From a checkpoint of a small mixture-of-experts model trained on Wikipedia.
Size: width 192, 24.9M parameters.
Training: a variant of SOAP for the experts, 510M tokens, 3894 steps.
Below are experts of layer 5 (counted from 0) of a mixture-of-experts language model. Rows are named router (the router's row for the expert), down (a neuron's output weights, with its number) and show model dimensions 0-95. Each number is 500 + 40 x the weight over its row's rms, rounded and kept within 0 to 999. Numbers have three digits each.
After each expert's rows: a language model's description of what the expert responds to; "comes before" lists some tokens at least twice as common just after its tokens as in all text. This comes from a sample of Wikipedia text that the model never trained on. Tokens count by the router's weight.

# expert 42
router:487463479534522446467390438546480511497502499487464518533528533486545579497448520445600440513489494481510539513491509449531507465414461465444537486559429498454478547482455529544484537490548544555454549501507486508529491566532569475368557489536516521475520526479539482490455546480436421476
down0:523530532521506592468475502515520572512591479486519503454528516506509530516502445499505424519512509526469498494488453498530485547526398525494444500526440513437506486464507514524425577498492493539499521490502519549454490452489531540480586506512467449477540501501448436436479490493542534516
down1:484504494441535457486527523479491478579455485518483491492495511534535467432520500528505478520516543477518523525478574517519541540629473564551476522504492425478471459521545522504475489471490526518492511549508545509493465536444485533531465470523597479466539457502482547533531506485550500504
down2:460594500510493511559467431447518519483499525429478465429477513518441520535483493506522539464427445488491464450468484468432531506480470456496519570504513516445525528471501520497447484521537532455570518498492472488571601492540495419583505450453497546548560555520486491438463550463506511504
down3:431482534471499469461484486471509553490452465387536462509508540450445499511505490457524411525465506474527491598498466427452546473503525508468486530501518549443565506496504450540461539444537462504528547536529490515484552513547495453479518543475531489527519426503543473421491580476488467543
down4:557553547486456502511513543510509529508501508514435522478572465484544467564496576550403527537460499545529489478479519541428556506568486486529511511485595522533498432563541484523473533463531533507527466517489549522447467541478438487585525512523561567449542492529492504520426449561550529504
down5:517460501530436441514513424489477450404571520523489522522525462436496503444519456572447516557466489573411507481495478447500454509477508522492430462431482502509501443542500461517464475504520516568493579479528505498475456519505485564507463538467491488573450511514511538435504530560497485509
down6:472520516532480479502464515542497416506552527480439518502548491434490414456404476461499486512589507527539513543536451543480426508518501477530516474535511469519504510587509511490514488489493585422496410488530607491502447527459425504518497482526498528446511464450482543503483460566498523479
down7:431535474582506418533527492562470495473526539456510501462543441498517514486517523500548472528500478454529577531540471456525524483525540492453561469511411479437524527505515492550479476491539517509507467543538535553483544539470484502589507477486489502563488490506558530482494601511498500500
down8:538484553530507512431508557497420443468463471464420531449475497453472457543422507541556487520545493451468536476515496481448495523438523501525507549523490534462487446470506449490461418494371517536535562478408506483461473518491443530491451526463501445515482481475479506544539497558472502508
Description: Area and direction nouns. Common nouns of place, quantity and direction such as area, north, south, number, population, often in infobox fields or geography descriptions.
comes before: " of", "-", "|", ":", "=", " /"

# expert 60
router:514516462509521550513465519458587476494459498485432506396535460465515456450512529593478561517524420518529520523475533600478530437473447521466461573528519443476590506520556423446502494573480540448543548460517476485471485486523519527535564533482499540563436465496490520488488556491524489460
down0:504505495537520545479535505506461363461461531448541400488531494486501448529486562483533515515510458548537485531462511554536376467455456471516534466492563493460549530379443464501580504506484427459507490454500507547491552439488552488516494487515540542511573488520529459484519432459462437440
down1:483422509575502530461457586481430508513487499522486527461550556472445605530484450520480465426512467382456528544480488493441527481457500527425525493541504467433509523486480503519439483529502476502471569553516567479514494538508495486511514501490506532578478527421508587524500526550543583460
down2:457506516500498502502427588487531536477435508463580456462564492471486491531504507467476464437522550519591479418512553480521547545461462541551441523514526552533481501455469513573581479502536534525542483432500521434458507514483483490512411478471513499453527563516469497569543457510500453452
down3:517540552499512460513468428482459565542523470464475464470487533522457516482486513537496483484467454496522447485497550556571507536416522436530491448580524536506514560434547467445488526448596488536478507510559518484472494540526436481494541500587502534496462503454463475553538525540487450443
down4:473472481515439436559549531528523455436422462593473490477517522479512500483468486494498485517490489541496470584498529509489527571513560536472426510467472517479577509515485464523471541517452553394465502488540485483511501431475520497496464532433490547475405508478483579502523496468477482527
down5:475456504511522444496461502514527515428514473476511591479527474485518570592483442578493430504568519476537471568412496436517510516549508568527479511527497523433518546526462441481475535485476488487477481547495481525428426499466528482534560480522501517492475492489492504467444530478485455553
down6:453549565536552553527517452511488501469506447491413541593493465512499549525505527411445397472510564455469442475487502427541569529453469605525464444474432501513451540475445506571483435539524525578547501543448512507507452519532478458454456518494511524448484486543492543468480434532517523586
down7:481434499521528442481521520479431486531508518477511409549507516451477503514512442548486487513440526580454487454494549496533457475573489497488549503495516525435540415426459529463574474524459520489514520526416530432499560531474520506522509477472462509479500537539449463445516506547520419505
down8:508505452513452538539559429471484540511466489600457517414477515525472440468517479386555527489503458412561486445441444485472437509444516443483514490511514521511518498536510535532460548516407512447521460510509547464497510556480505536529474536520505481408488368514529510511429467533546566475
Description: Long table numbers. Multi-digit number chunks and pipes in dense statistics tables, coordinates and ID codes, such as 000, 35, 600, plus name-ending pieces.
comes before: " |", "–", ")", ";", "%", "°"

# expert 53
router:539517414519515423511441416439534484458487502465464576483515469515434453493516504523438511502494531459541481493465483524512574509496557524505547565530453429478517564516559464523468566529403495503561510493514458500487469440479529475454498498504421460495431498485472515499526640429541553503
down0:518490422476421478478493529463504445511517471506466527497573462515502521489523549547508565519480501539538561460408489516448460497442569482500442495492501373503432456352556406526476475524506504488458464517527478452509444471425495548508451562529515445440564510485469552516470521500471540490
down1:526496453537445509487582476538585512494427511491531449439557487512417515607460481520546502523543539507503505541530555440558438519496478528503578535513437502512520561496470466534483566503506538582480588552494552479441463530555450514506518542484479482527531497470488456531526463451512497476
down2:562516464495474504447564567547501458469445502538496476545552530546452485556443452486512459465483460523529535456499557483533550500486497468505483440464521488515401534484454511512427475507428496500429554549555492438506485519500487538544531565499500554453457483453441445513563518477530490463
down3:507429508506556543511546515484567471508589518506466557413509457457529560532490487486515485440553536451440482596596455579497514566566462528567553487511458500531554491445546473508496462524440445480481464520480476543455437501574554506434559490512479494588469533474482551511532480537541489437
down4:523500541502482496449505486541495540586509506547474455501509506500547512490448472540500482539427497477556507542540447498556488524446438567536505478519443463480477564472477419428492440556467411539490578471548501512571512526481477492467477489509498562438563445482444572435537534535517501503
down5:579515498544456495544471449469454467492388508520458476451515528440425486451501432491511485584438524445459508513542498487500522522537477450539496511439504507513486476432571449496437555546471508490520490539553436560469461416516465496442498444525423447448490511544513519510481441508505475494
down6:569516471493511535527382544493537522473455415425573582506431488499492542447498533556453490401494505481488536559533426532520544461493525513480472523483446489511527472556527551512521557500515499469513486560449476505488514516517491471515547533469554534566482520460567480480478491515570526517
down7:528538508462497514492473535498532457472584468529479506476494501531514494530512570491529471437477480510542475551449460437433456547521447562561499520518495541502467494447511565521511438547569470469488515557453486531429504470503543506560509460456522499531522560520491513475583410529442574487
down8:439525512549462544570555524547515456574485543461484464489436483514509462430552490596471532470492476468536562499511513541495496488512477448557518518422535510550579441475497503516463455487480523418486548440526452503540560530484491463483516461449516454501494461466503459522503471495466492488
Description: Numbers and digits. Numerals and their digit pieces in tables, dates, page ranges and statistics, such as 13|50 BC, pp. 505, 3,269.
comes before: " |", "–", ".", ")", ";", "%"

# expert 58
router:524379504497530506477604526460463487494517476540527446568515465437538518532469487475512562524488547491547447491533483453446455515465514544540489576425513548510453481527494488563494522426527523554435463489590592473513505461452530492516504523447479503493529486496488481466523403464523518476
down0:487467551548506526509415525504487512525567466443513506498455494521449441504480529528577509481478518523520498505532478465461508419481507501565510517481530531498474492451493448559532500514506508547586498434538546584528505542529549530456427435502480455633460495486521521497439480465454495518
down1:480525471467442569512549509552476558480467497405560527520436536510514492552473418514488488517562465486524473463502477517459503498494468517475521567468457447406457520474434499542499534451539491569551470589490446475418516521506549503518493566499477506488462463531467487468462471471503475557
down2:513470509415457508450400467525561480534511446459578472570530505456509396490510500448501490569481562454505503453580512556453499424440474435516472530441524542491548509543446540503541466459506476483525528442383473493497492504518478546424516552528455567550486545480467547478486597507515486457
down3:475534448452436450508542459499524449495475521471538518479543523472480540498504470503482461505493491503561493505498480486482458528486470465519453550572564476454456553426526411488490550488508529462531523456532499502450488510551486508516537497437500500521551479515550521563506492460512494430
down4:508512472566484447566442544515477499514420505452506478485469512504492502519485574466479542483498515516530576489429597484548559538471463452473510472538522525559530484448495507500470502521548416471511552549547567403518495557542555483512574537469551505464503459554517492498515512575498479504
down5:519544482520534477532502539500478525523516458566585459515517494518441496458508425489508446446544536526519477527505461537517530520501516538409498551508520514516524505548507447492506555533497573574456562489556463482503492416517518489479503517501512548486567500440519455475435482454542510555
down6:423533530559480511506475526542459488498512486498484545532558493449489557566463470519582581557461517514543461536571555525522494480511549554483537497455569502467476472463457496435407505476508476464514499432503434475505478506513553534517430521474522444570542554494535573493554517471445534497
down7:448498495528491497479512559510457477392511548505492496567480577506494453494460522474500526534505500572494483475520522472424412483458489563540544487473484580518479448467485499452475437514521506587524449562439509461496511409562443557509567504477483451466500549536508483518432494524455432526
down8:531562502528428516510489551524426542501510572535546494553509450577447495530465565604461512502462535522514468482467569462485505539513530531529471477481537451512521504495564480487433466494459504560496500466554419486555530539596517523511476456524512436488569439532530503445512510544506451437
Description: Digits in numbers. Single digits inside longer numbers, especially after commas or decimal points in vote tables and coordinates (6,4|27, 42.4|37778), plus to and would.
comes before: " |", " the", "–", "′", "%", "″"

# expert 52
router:493460472475556508425510472524430535435507486473540464498524511488527492437529504416532359503490484483532498544484479480546526493515464484496546464524458540466479543475445613533539509546567545490437465502462479489496468504517447477499455462530480514498458510483478552486468495568525452558
down0:520427494420459526514503473438493518498458559519456532449545552553552536449492477544439407494527532413462509481523450448528479530489494456525496524479488464533523536557487468495482510503487496505460491522479533546499397496550525492528488466504517500424442517549460543503474520436502491469
down1:529475456588484562464469437544519465439476491535431495428472492490542512464474482530520431508483560459506518523406473451498481559523532573434536519408507474507447417519468397465451460460551452534488506525455416546474492469494521505529467522400528468502470517491481546495519532560535505533
down2:561406456545597473568543514471516503460507491467480522499534508419575501451483515534487495500512527476477467495560499484474403536469418507557435481554483506464543517569499518493472494514465515473505537552495514498536490545457441551478472450491514516462548504510546548480474505482530473408
down3:509453487480438507458477538476488447485560526461467481485568498535522551546489491459492535475469484506476498470520563480456491470460409454424511518532538511470497473526484396505459502500572554592454475464486568486513480528491385513502470515436502468429508440539552537509462442572504417573
down4:464492566498419489470535530500583523454537444531500420506585551464495551434553536511495451469522503439467413409415525459489461464487512463487493531515483514519492447495448539435496462443470463457438408465465480536485470501509534490535540463537500548395564459522474600451538513479454524523
down5:477445516482480541595584476499476545520479491406471459522389466558533501516504610463485523590506434450530517481522464475491522482448541516479558575495511501501571496448455524487537472510448462553461483482499517439534480510461544537471481558565464568561450498482459547473433539525524545475
down6:530515453449562519531475490469409516510459531510533519611472435534498495476540522494482510492468437485532444526506522515553418471532527545459421513475524499468454442472550492483482530521436461533617460522522510542471514502499506498556541500496489436426545509570487565521493572416462477490
down7:460500512507400410577473502530512524554484466533515460440544475510472481555502502515531464504446443611558557530468518462500455501504537434466522542474558471516478499477526482608507421496496582490519483451515480458453437503448489458505458488572547460397403525492467496490443428497560473525
down8:496507547449453465435519447417500543501482506511552437542431512534483441551529535475549563510530552450467519482485468507494553411572475490501512436502503554535456553446562495570494516414456520534487533471463559493494479541435492499468554550543465504466472553525497516564530446579497488470
Description: Prepositions and conjunctions. Prepositions and clause-linking words in narrative prose, such as to, of, in, during, when, if, while, often before the or a.
comes before: " the", " a", " be", " his", " an", " he"

# expert 48
router:513483479547516409480483458474522494458493472464463562566511484462412530518437510480487469506497578522529512473482500503473504548456500479526486539537480438502554476535548512459491550484436508503625549492655522520471573540457515540461511456505459521486524416543479507500410532474466462479
down0:542573501494517496524507497492472539565479430470493508461464482570481502453478481485510457552495454460459445466494495503475577441484474546542475449478450542492582485534557497438503585533522563506518561530452459475477470468528589490516545465510548486472443451510514506451477544509531485415
down1:482515517552525567469507489551490544518473446502495415519450480540527528537481495474509529530532487468500490506519490477529467432464464501529552455514484485520489530457529521482465405502441502571534445555568463440469491531422520573496470488474428526512482615477460509531518514488453436452
down2:484584532569561529450437516509518476498514509480470444456419507431491488465497531470612579518579551536516493488503460497548493594514503540582457500485498520539444538515517508502506516557453469522509518431536533519499513502465529429459470498502484497492523490509398479479460537527525519502
down3:481538564442543605518506506541497484460527491474491560561513496464462552495559371600479535473485533428456530484444542525517539522468491538464522490509449505476513429489491505534497523469525491541444513447536590497495471492497585495487552497459465481477465455521498511529535500488537481508
down4:506513463469511495529554523485501459498536522472552554455531516477577428481514470450500534537507484516502537549485478521453455469557457492520492516468548509541569448468573483408486490462505486426495544501598524477450496485479498523473431500480520403509456465583476503514528500498495500423
down5:497549495466488429480534420579465519496483487472571495516515488543498457500518470552454475498452480534462477440512549520422457430517474449514488435508501535479554491470554443510460528473489426516506557433535461509458535460532484472452528479506472512470657466504583496553548538462516525436
down6:563560493499493533478472456515451553531476514546541504486490433482487418505482490518462480518497422409477474509531450525539439478536543434546546435452525525526476546435417497502518466494480491555439509524568588515526531483479523471533462533489508500461594508497449538500523487496584588463
down7:505504533489504501519447472478447456491529530463452538480498437449544533489487490529425552499485543503467491489516511479442505544547515465495469578482461527503465535545515424557505525520513473433537445537486523472555504457545510502437452463551515521524476512558517563498529445542502470536
down8:496516526466501516481533424498471516447486456516518548452456438524447502523456521507493489524542526508480524544486442509515541487542505548422474519514357514509547508504521495504527494462470481472479570491468504525507495473543447426573493524522543481551458514492417557502468574456516524514
Description: Dates and scores. Day numbers and month names in dates like 17 March, plus match scores like 2-1, 4 - 0, and years in tables.
comes before: " |", "–", ".", ")", ";", "th"

# expert 49
router:521531477529456539495518494497491520494502433457456526557542460463476518473530541588443572542506531453452488504568445503472511584503479485533509497503506498534472573534483512510462594460500539578446570550481562515442494446485460466465534561514540567512480421461516498507484535424498538495
down0:531493520521523509443511515518501508514487528490564462578443528453535449534554557492546477481469494467590540482513482463523533437480532529587463522459475524471452549516468445478521492478453539573494482470525576507465491548493452428427485516478463484484474517455511496548434511518520475573
down1:506531502483518546491512417547446533479408498511437469462449473472510503455559464472464518578470472496449530516511501465511484595511501484468460474552485474508510509544502469486497503548438469572502513541502545559451482476446435471459548519493423462441492482504539564473450553479478604520
down2:486537491519471495441507505518517520439544502523554518431505562539473478476509520523523385495459486608516528582479498439530516537542487565527400530513481513552495495596481541483547497483490467502494507520516554416486491501541528452498480520516494421504553462511541430504502494498484460506
down3:490505505495608454423452485509542546431492453488507466548520512532474556537435490520421498509521496489433507516438423427542465552484530456493530483552545556470516486538496543445509542560505544577486396500442445530480520538515463464495516516542519521449552445493509432519495488525517461573
down4:442512467516455492525506539502446518458482550485432543515456494513527534538509496517424488498582439463540546485506510546515502454455402518528561482522537539503496488433414510505442498415473494531491515518542525573515492514555509461553470533504514513590601464470480519510489550447483509513
down5:546511511519482574544563534438496506461481503487494462483519495568507488493502517468493499519562477518507549498469459533452551603510431480508429485494486582400455480538540547474495500528492472467470478487543536510538508508516494517497524560508582502573568480520449448538464472448543531502
down6:492464500518496448476460619444483442439513516522485522487506567432436540535572563488507510489555517498572541603458464476492482483470469519499531482425532437503462469550553456451446464486461524419499572470522528487498520471538520535495511553456454572549467468396473477460535538519437506507
down7:480527516537429502504448494454452496538498474517515488439463456478428553430470531510547523547535561557407473499491462538455434538542560461477550611509483510489476511532451503555475476502563453517497483482452546506531484421525575483450526434544529451544434496448470485526507415437477451523
down8:496542534496562575453439481480450489541519525505459544492483488513497550436524499504465460511518507433485395530530477513520482411481406505487505550501507442535532511490505511484453449489461486511502469475494495455494431551512563461509527467544554601536474563468532538439465516639530512456
Description: Digits in numbers. Digits and small numbers in tables, ISBNs, measurements, scores and track lists, as in 7.19, 978-...-0, 6 ft 0 in.
comes before: " |", "–", ".", ")", "%", ";"

# expert 54
router:521530463524445461463499438457541505485458429476479508560526499554473561534485493520442569545455557443484508521495478496477459575512481549540473503491443511535491429545533434506419539517458483509519570508490453538513516475585557453487509538478473551500438407497441486472544572431506478537
down0:531525497534510529560517524434532488446471462507523486500608521490518524484521520479528481472548506528541527499531495501442471585560479497457466492505477543441521526521520551512527448505561559592511542509452444527517521470491442538451560523490511511507468509504532493527500498531490473527
down1:432476448483455556481481506601518474539519464520512436461460516612516494569475510430549499469581511527479526508498555479508512503531498459460467487524525481537409412495475494507518459407483442478459537440540510518421580481502495371551491493446577512511535535475464486523469539480535549491
down2:476497516466497500471540515459519469490474402540544519469501494567528424451465517478499441472510465406500508534521551555479511458448467455539538452459507469557549458569476476480495510481506527505478568553506449501538477509490497504641478550424558453552482478467508527446495543453492497456
down3:520486490516579486515495537500488450598476460437491487552515524488551466572535442550500515497516475517456530489569496518462534483511513535486501480517550480553447517519495489519461560542475549510546505465562487456486482474476458527529410519480447479488436463472467432473558488493472546501
down4:523526462404464508438514508480453516486497483515538479581508461478504578410506461464468496441442523561504547460469477553570459519498506497509505439488416534494536556454530479393537548491535491508514454528442552537517528474438522495428483502464444490473473521543425513523466509541536532495
down5:477502543566511506581477450422414467496462455604527549483516526466522505439427477515454573516504541520481430455497546475442497512518467504441451543464451515552550507555465451463526397548493482468541491531473487462546526533475499490513574430528496502494536490461533487495507451531537492493
down6:558576450499522487471506471462566585530520479405588505525518486562496451441538517500571523582432544539423501459513504458485442435574448523482570539547487539442491509454516504518523486515498502460574483520466531520516510475486520492484450514478439552483529441494442523497591458508531492467
down7:507513421513521475593514518503536539498516475483494579380480509468507492497504513513487500536521499437528502503495487472546494466531499479509556555487458434515478391450520485506465396467493447527479469471504450493519488485484539540475539540466469497592488558472487448521494462568524451485
down8:494519500497464473550496560498438517466525558515440483482497487492597487488474510444510567463515573477545464422498543453613495525543529458524531524511485514497521523459535506503510474547466460541504499563444478480437519458478512494493473412581510502401541520564469450475459472453479553479
Description: Decimals and digit continuations. Digits after a decimal point or comma in percentages, measurements and coordinates, such as 1.26%, 2.22 m, 45.36″.
comes before: " |", "–", ".", ")", "%", ";"

# expert 4
router:489509472426507495500502500511540500473475505447488502452552491524465427484598531474538466527519462438510467547551524558486591491518471565438561498532516531440552488489469547440499520468536444501537470470471503513431503440557428549565458502498469520574479520465501523456452466453499535527
down0:570450572533532471521530514447498436419497499439494425555496462468450503510536527525488480431441505502486501518539541543522481490490486528557471509514484542536543455495526532560555549520484464508583543461429496517530551494516476551527517465499504473492495488432464460516519449495476461476
down1:438585528389541475442499527500515495473497469498593483439515478531437442510509535478446486465473570449445546573522524465520501500507428507456475491495485466466515548525513499560467501489478565438499487522467565561529546460439481506498478486458520487460537535527528451500484489467623448495
down2:435489541482494544400481441458482551557406537538494431506455499460498471501519505462482536495511509505505478593519515528507506509423510575528549528510474500500483495477425540551553592500521448483554455466502468572451509467551454520505416463478509501501511505548518462500575485510548461559
down3:526541507492573493537507522447490429499507474476466574585514535529553476491503534498521492522533528483464494477467536592469539529505541527552493536495486452524526524533491402438553513469451472532574478491484548487540483487508446563517530523515490523533499517535520516542524482570521526472
down4:492500458514496473441496485549498511533526471526406557486546507515453514505530406399506471528492465425531548559492545520505530484502490514454518479441473456485491512538444521447487473473482535519425448496471576602454521487533507468533527479449444400493480504464542536473487456538536551496
down5:545497547498580517452509545479535410522522475533562533483508502514467507519481401523473444536388532502528438540576505530578535544515496533511516578522457512503504524529512581460510504466503515442507533501505569490485561501471451469468541428494501528484477489515559530487517535443479509504
down6:488488514541497492521474521479472497523551566485558527465479483557501378469507573498511512541545492460445522446515461515473415454513466506535563479477442487459432469473534506539484465455550513489573481507474510420481457535527501468435518575518479480519550505482484475496494444485450405518
down7:359459548526492514527510498494517536494441465505475488437467476503525481523555454468475466518475504582512477501448496488567495508587503511493467483431473481496463471469554480512499469487552558477449558566509498505523529498531547554501522458532551493405483541502453517526567420529536474482
down8:433483471481525472518503482544443434446463473572534469532475562502489500507491527528483532534496510527515530542467502439465477518490540515502452455487474450480470565560425488463561578492468517521538473507529429467520434483539517447523515394522500551578507523386530440513442506533476469591
Description: Sentence-ending punctuation. Periods and closing quote-plus-period marks ending sentences in prose, before the next sentence starts, such as ". ", ".\"", ").", plus opening parentheses.
comes before: "\n", " The", " He", " In", " It", " She"

# expert 63
router:520505532570541481564498569479533495490514527434593501418469524535525567553415517474496464514547494556514538525473493511444551431419525494507516479554575486438558504466492451532500429505590552450485454525484490475506485564519529504456606477501497517526514514510446500497503396547504533488
down0:531541481471516534398468451590514528455581469469484507422503520508447494526556547509544515451553489488504487491523567545516578506542493442536505515554425547516516525510386510532489542545470565489455480503498588582498514532399435491481533460463516483494533498497483504540477439569503484534
down1:484506496506448530507476507469522535555543576459482480457539527559484486465518503484480577465524519513435504475525487490488485494568514455527463509546503472487502505570546479502508540503467551478561479479565456432489473491529501478422541481449508453513460451491504455522437509462461523526
down2:614572506526515535513535449490362438504473462467575581526506521498512496529552474486487463548522501465496486511410506531548510473531498501541493481522436516487540504462478447532526472519512440506536453570493549515500521519486477480466462447513434517465457467542472497470417542515528493518
down3:434537561542545521530519536491466531525444484531423480439503512415503494469503515510508557489464423545591422566498511553517546499447521533517425532403506513484520478533505462491492532456523480501492474498496450516470505512502497530488486458508540442471518526540520499477427556541494584511
down4:465495517512484434512519462508567527440488521490532449547437491509513438474464584569482455547512546495520542478418535555480556490498469471501596477554519480545486511484461531510460492456427467589558529544437511489466538414488409553520506511502501487465481428493497511444522570458469485425
down5:547544526457527510507595390472533517500445511412468513451501564491449427531546496522533537514485503504530474475537516500481551487492454457586562522524434507498560546538478495441520415445520478456554565501540474557543495473546486477447546505511417483471530482456515464528432541475495567476
down6:410504571486574547505465509481463529516458547472526577485513528513422495510477529419435487441437488490502517496491481495454495515427500497541434484513558491491481587499473511518534425534577578461442496476579574442484567570488550503533509434497431543548535506541571445504534460474503483554
down7:546505585544536534537485493533540505478549522514482490472479464480485461433494505415489436576505491574501462522560484525533549484477513561424513476503469476500490452488500527499515474468461438454490510540468546518463518426514475510495446546508436482550494466414569601556482497502492503520
down8:471508501461480549433488427504523477469521450566444521473484501454477469522507471495529459527484508540475457599539520474555469548506523500412487511539487491471585553545504479543426559555570499453511510573449520473502529514543488491517490530525467510539394423490574522546528569483569438495
Description: Conjunctions and table pipes. And joining proper names, table-cell pipes between numbers, and prepositions like in, during, with in lists and prose.
comes before: " the", " ", " a", " 0", " his", " —"

# expert 40
router:567513479510518511506494559473576515476466488459517574491404521440543553516530481519562476540456553523489495491458499474494537455468552404511515457541581555474510488453519516566447458473532521444495451565486570533574467515435484453492464526451495574543533498492427530484516457474482490526
down0:582498511527482482497500536501518480542549474473518539535534552549556472514478475471484463530524513520441485492510479456468437513507543492518518606518480445540450448604550469586515532511469522475508515512462494421461464442459497567394537491481426424472497439475506518488497532562513544472
down1:447417541523515503451502414532483470466465440502482477529486484485505520483498488456452477492465538526513450489550555471497428493570483527480542488537577497471505523530555543575511501438522557474471497483470473434494442534470435486467410468512436541466539562496496574486527521431502485475
down2:426509506537447541499485461497469471470579562470499477459506527473547481474537521524521552514453493466506518438497494495506506551389503499573479463491607448465452493480474470471481450580455514396430466468550518475496460543517593573460505502501532549554525550526453508611476527570502467492
down3:486443473558500488485492499471436479513491478473491470439530452486432521436532403450457441476497583481487466518454472495500466579572490498554516445544516464522516506427559500420477508453505480504540495462459461490490552485410457374501528536461475543494514472429496458480503473486472493532
down4:568477487532572521455490456551476513518456493452505477533503511527505499455535503489502491510465479526470548516521554458460536515466418461517544490475529494534507522419525524412541456499489514500486586505664513488497444480499556487459499494542501524517498483586526477505560482446500496480
down5:605578467457507484435499551491457559444509563509430479489512437517527550453476481515522513510524464452556447524486486437476466470520429576505451527512472517594498552471541520502508471493461424505482467451473490505438531503498530433513540546463517491478498449431489474465563479471485569499
down6:443574523497515499523509441459469486512490497479471469558453527545423556471516439491533515475465480577548505499510544566474507421524550548506577474516538468514565518485456481518485463444444482466487494489468584506519570518441485470505456439559480477513498483502496521424556483532502493526
down7:473520499469488501561523504456455534457477536509535489493495537480593464508515445548535538484522512496498536488538503460540528536543492479518441498530530448523516535478551540540495528476506540442544502528434531505557495556451554537491428448489476452528502479472460524433467474463524486456
down8:448444430510560501462475509532473409458577501490506509486540435499516480561475583490525574510508578500545516551419470505491514521461424517512469491509527483462485494502508581459527579531507494450459512547533458520524472525423468421457565491478485509519503536489489448545530465472482443572
Description: Line breaks and headings. Newlines ending lines, especially a blank line after taxonomy infoboxes before "Species of beetle", plus == heading markers and opening quotes.
comes before: "-", "|", "\n", "==", "The", "==="

# expert 15
router:539525521563533525490462530444494539488549464561446502486543550453470555499500461503510471544520493441548481479487438552482442466506497486444467490534471531530555522430499486553498472523480557531520537478440501500493421486555544493516516552551519495525434482572553540501456445479471534525
down0:513532478504478473584438469529480555502548493495559456499515520458522563509517560485479516512492421435600561546515496485467513489479472471481498500493475504459514497455495482498551500488497458507539478530474413529475502493498513547519563601487528536489523507565517434559486556510460476569
down1:447536479480564546555529401498484544490453510528465429583524427567483548516503462472445480370562565527505499479485540600480505460468475522452521469484492441509524497403474410493452497474516494530448488451458527460477477504522491493481476506448500508467611475557487532450465595507492459498
down2:502517524502556504520528467496500475524460560427404435491520607418512535452526521448534553496498551496571497520517470547502459570475510583515469500508551489493482541553575620497508428540551462520471485503520468497528562552466491421402519524496477510440486471501484486539522515536491477433
down3:562465485496470459524535557480412542557517580471499477497523472505563520556492461499520484460522540506522505445510487502525433500477445461513473461509474502406488525504543490446521500506463520522531571419478545509543463622496494531463537512456529477473533519487467429579542532510505464463
down4:476479507471447538510442521506460488482486566434455529514464549474473498549564513489525455442499477555501423502493421443534466526491455458565542511503495539448510496511528515481520544489507527616530525459491533473539519484499537498474535511484461470475413474460544521505524514527543433508
down5:457497481494514515547495488533583425473540477498500462462520494504524406532470503457486420482422491525536515548484514515458443548531451481514491503523461445565503432531434453510547547507541515462460459472488595460548423457535485567434485522474527492510551509496497510469550458559477410503
down6:513498542527511512499565465521521457430565527504437525499536460476474536542493467393452441507487549517444486509504503497528531573447590492475518446467552538538553623544528484430523444512525491509506499510516535521551436449504538534453492518466452509504570512467547536521515577505458486510
down7:516518476461438439530581530493525523493523458542529545453481466518474528485515518499462488409447497514466530531471512533558509496484526493474474526567487479507475422517500429481499537422442524509547531481417520485448464440535536532458511599494422491508536445484485537474445509449451525491
down8:566555521481525498538461516491473555511459466480467530475526493525536427523423444509526470514514510538480497416441467526475422456479536565459462503561495472478499558412491489440547470445477523453484516500509483462489432475542404465479545482606457537491550479538531487463503452556553496582
Description: Decimal points, separators. Periods inside decimal numbers in stats tables, plus sentence-final periods, dashes and pipes in lists, as in +5.53, 148.460.
comes before: "\n", " The", "0", "1", " ", " In"

# expert 1
router:480506517426506524449459555576532460429527485493485498492524544438478470423540483471570435522551499453545508508516452464525527469529562507542568511483476515475535534495435536462518493456501524478490542496438448523441455475525478450517435535558471537544432567482558521519489475490475473563
down0:429516465456441490497561433466478465501514517487531483561479606574567512460487504430514528497483488533513544526535517462492511440519465473497514534451483510514496504467471504486476540465438491522477459515381518475529529479561490525466434538595508497481566565481527471558546500556498436526
down1:464479500534514465508418512511496493520483527532570452495461547488476500415538569593505537515471520468477495554490515436461465490555482469511468565473505512482497504494480440488518470488556545516553516530523500532492506421504555502545612455562563419583448491467556421495455508380442502447
down2:445547422477505501473520467474431516607493539536445527489476542503443464542450468532485493467500475550484484500511521452499573500504536487489454451494506466486462461569553481437514450551457497452509531498565464527557460519548486528536548494534498524511505522514475552448468489464522511483
down3:541506551532545588539475509586537618520551446449517570452517496498482552498500533514519383513503483494468527480520524525485500435480446528427425510525489524499621483568488525564495470479512536550446497555517538428475474563474542497466520471513457581515545524499483522470512508498490543494
down4:554463447475577510419452543485537530498558515490521503465556554574436501499496543500483510458514491563409466455513506476449482488482368520489463463412467501442542478556520496519521476491468475541455474507492489518516510428506559515494414534493471497441567504428521473544499569515496514446
down5:486535458535464445604514505417391513517501498505431559467443454508510516503460460462446563540556476491458495545420520513509480557513480476451437414502554525511476487467517468497494461512514440488469527487489518435532426516503399511498522484452520456459541491536525470564483502490502520451
down6:513474465509467492492529536408517462554448488521535502448509457527542463387463523485545475497566484594448489442510482524431541532547432458423418457508536504460437447510538511433506469508449447458450520407539483470482503548476495513471485494564488464452546493441495492476568515485552560528
down7:488421494558483499503496548518583499478460432585437511477512448515551542521505503481517445494461516470462491492553466473488590529552445513459472484505517419497444450504418551517561530491523504550547492524502482506526519481513576509497519447503502470539533473407484511431504481489484493450
down8:473521458500499578433530508494504523505494505523457501516446449462502471489445477470598519427452484593531497494499525588473549534563507516487566454478615470499491517556491467478474561564494532533406475568488464501454519494429424418554509462460514448513488526465561488535451579500431552513
Description: Sentence-ending punctuation. Periods closing sentences or paragraphs before a line break, plus hyphens, dashes and table pipes, as in follows., right-back, Festival -.
comes before: "\n", " The", " In", " He", " It", " This"